{
  "num_hidden_layers": 9,
  "hidden_size": 512,
  "n_experts": 64,
  "experts_per_token": 6,
  "d_expert": 64,
  "d_shared_expert": 128,
  "hidden_act": "silu",
  "moe_layers": [1, 2, 3, 4, 5, 6, 7, 8],
  "router_score": "softmax",
  "normalize_top_k": false,
  "routed_scale": 3.17,
  "balance_loss": 0.00298,
  "balance_bias": false,
  "router_z_loss": 0.0001,
  "router_bias": true,
  "n_groups": 8,
  "groups_per_token": 3,
  "init_std_router": 0.0347,
  "lr_router": 0.000419,
  "vocab_size": 50257,
  "norm": "rmsnorm",
  "norm_eps": 1e-05,
  "tie_word_embeddings": false,
  "optimizer": "soap_variant",
  "learning_rate": 0.00176,
  "beta1": 0.95,
  "beta2": 0.99,
  "max_grad_norm": 2.0,
  "batch_tokens": 65536,
  "max_seq_len": 512,
  "train_tokens": 462600000,
  "max_steps": 7059,
  "dataset": "wikipedia_en"
}
Below are experts of layer 2 (counted from 0) of a mixture-of-experts language model. Rows are named router (the router's row for the expert), down (a neuron's output weights, with its number) and show model dimensions 256-383. Each number is 500 + 25 x the weight over its row's rms, rounded and kept within 0 to 999. Numbers have three digits each.
After each expert's rows: "raises" lists some tokens whose logits its average output raises strongly, later layers aside. This comes from a sample of Wikipedia text that the model never trained on.

# expert 46
router:479485460513480546488493543560497502533504519492497501455454479527479529465471485506460499511544494514476507495562518495488444475503495464487474542481522487521499484544493507514449512464511500474501490470517453520492574486505484463507472489531496505551498538484526501514504510540471467511514545487490498472515486534524485521539489512553494546516494466523486508499479491473484489491469
down0:451514481532531474547514479514464511523482486525473513479502513488483512470530482475483518475536481479517444478515502511490524531498504504518521489479532489474547459492553514510495493492460547506505558488529522453540498499489505478482511448509517487548531484474485489519495489524487474478499504481495522507504534486465481499455505491556491509425495493508472446506472491526495508502506
raises: " and", " in", " |", "\n", " of", " to"

# expert 63
router:492459500490507529478477501499505503517469556506511522496542521488504506467494440551494539497521494548478535537541474499483476478506503523495462480488476479465486458471480445476527480531493514502505505492521485505503471541517502495509483511489470481443497499510508505454533503491452521548523466473537512516492460489534500493515464497493475545491518512527531474467532530528519489496497
down0:463480503496509529482508528550506485470455463486541430533524436480523480533514460489475514497487496490444523472492507500542517546484503461526510505568511460487497507528527456519491508503476508472496486494482509532503536522469448488497545530420485477538499498525500467481477528528551494525482492542533522508534541541439473453475484515507504482514503508546478496542463484519485516514493
raises: "z", "enc", "."

# expert 31
router:489486480533530541449481524510492510502520531499489508500503457541475523469493524469488513538480460519486511491501472514440473548559504462520529519476510505519498459551490505531444509497508477478434489469490466480483535445495499473518535461523514496487508518535499506463513522493496492519476537504521475512501497502599516506501516491535484557530486486482523508452519522474492503497506
down0:527503535495478473462563478458535491509481532481546495542441481466495491461506541467431528493452494477502490519479503512467510474522504507522471494491504483518492454480519526492510538465460510517497515542456491492509496505523513473480511485506475505496477511483558492487471521517507516496548496507494491507558542513455500530519488460545525512454504508460511526467501449447501540496489
raises: " and", " in", "\n", "-", " of", " to"

# expert 62
router:524479508449497526465513526508554498492511540498474517481498482509505503470469471537496469529513494552480510462548445502512488479564553495516448522484476489513513494472487487490509506521489500488499518517522510481493504515503501508523489507476473503502528511533524494458502504473502523574497475494492465515537478481520517504539509484484523491513526503529539490505491486528492484524512
down0:531521507487498493486477472497520485530519505486495461471489515520540503500430498478481514480487464465484493469470508512488484521505484510482502470506493460520509520502513475474526509522499491539528476473523560449524541452483505492486520512493482461463489454522479488498517487508506523489521484537499512495547500528540514460484550520489507531510502507494474510475470492521500517545484
raises: " and", ".", "\n", " of", " or", "-"

# expert 29
router:498478475507476511480484493512483519505522501474486501477513466539502506491483510486479517474502469498515533481496511480485491554532519507499504567481491515537546491492500479497471479503517478484449507517539436477455516459483515456518523483540505469522496502473496479527507512449484514512453538504492549496501483542555512554501508519540490509522498475542517501511495490475523497519457
down0:502503557500504461497487511466511466496491513533473503521507518499490470505505445525500517496483525522514513465512499517513480504470512572467514492525541522503559478512512522502452500496502447497534480492468493537519498469459504464505515488508518484523491477485490511508522513503499486452451532507483532498511506470484491473507520503524486491508490503502486532517502501509475533465520
raises: " and", "\n", " in", ";", " that", " with"

# expert 55
router:508509527510514529487515486541513547486436512486513501516510486523485486487504526481476465476505474514469510531510449495508525516526521491465508537485479530516502531478483461493442497463492551502470519536450522476494502494475496460498509505541510469515513520487516499487519546471488489481511521456517523502504488518478475500495479498508483529509499542559490525436473467482494495550529
down0:483515479474481517486550481507525502498454517496470489529463491494530521495549515502479507479493469485496489496481542506505470525506547497537516519504493544507532483485450494528490513521490516523430551521498505506535507506506508502522509518481489543461494489488456519522516507535468544522494524494539509488516520481509513487533473510486504506520513443489486539496546522473486535457468
raises: " and", "\n", "-", "/", " f", ":"

# expert 1
router:473483458520531514490487524490524462499501535556492492521505481534499508484508489495528488484494466523501455506515467441523489501480466489568512503524474530525486451508531496527501510476536477538433500490527497503459508502517542509516478499491520462514504508506516519486528490476494478507482495516552535488494473488502461530490502518452466477506444503478507502485474485472505507480541
down0:534502496508484537515521480509483480497497478480486475520520511515521494537476483554508493499481540498521480538485489464515516529455501502509522486518472477515519483519471477493490509466533521516525510468545472499504465518510502514494505568552477541502488501492451492499494475550487472468464471432485507482527535496466523507505503505468525483474514480540498547472484476527432523515481
raises: "\n", " as", " a", " the", " and", " then"

# expert 38
router:469523495497503504473449469556522472502463496497495475493485480491505499497480520537487505543535493509478488446468485469498505469489509466511529506479491535504543541437471478482469464502464480483478490477481528524494472534512547470505495473512514486484505471483475464497527505506472477521459508454498494529507498503517444482515500481500503529495499501540508445432494499483497497530548
down0:546511460498514553496514460486519510516524502504481482487543523494505501488521469514490527525436491478512526541471508516491493466480544524481536524521497527530563465477468477509521529506523506498521489480520544469532483504527491477488509528526500533546500495536489455476474499515498480503521527490512499496544487458460485473491515513503477541476503521509492484485484480527497491527570
raises: " in", " |", " as", "\n", " to", " by"

# expert 58
router:517520500485478491506487495475505544504514495452425516509505514523515487507466474508522534502473459518497534445489478454519455486478474530464495490482482527511512525519489505511484477509536534475498523512522535431451467514492507510538475488505528428499502497520513494459479530537471474516492510461532512471516498526502474528482524516521472502515481533479521473523520512515478488488488
down0:474476499504486477493510517471543498523497524522499512473453484518495498514499529469486546455475504522525501494493515474508574483506508550520521486498503491490501499466475492497501476473497512491565544472491445486509501505501498480509497493549487486451493529501477514509491473484520514462482515516494498499498447508504456490503541512477468488512484502492486521469534499541512488472521
raises: " in", " and", "-", " for", " N", " the"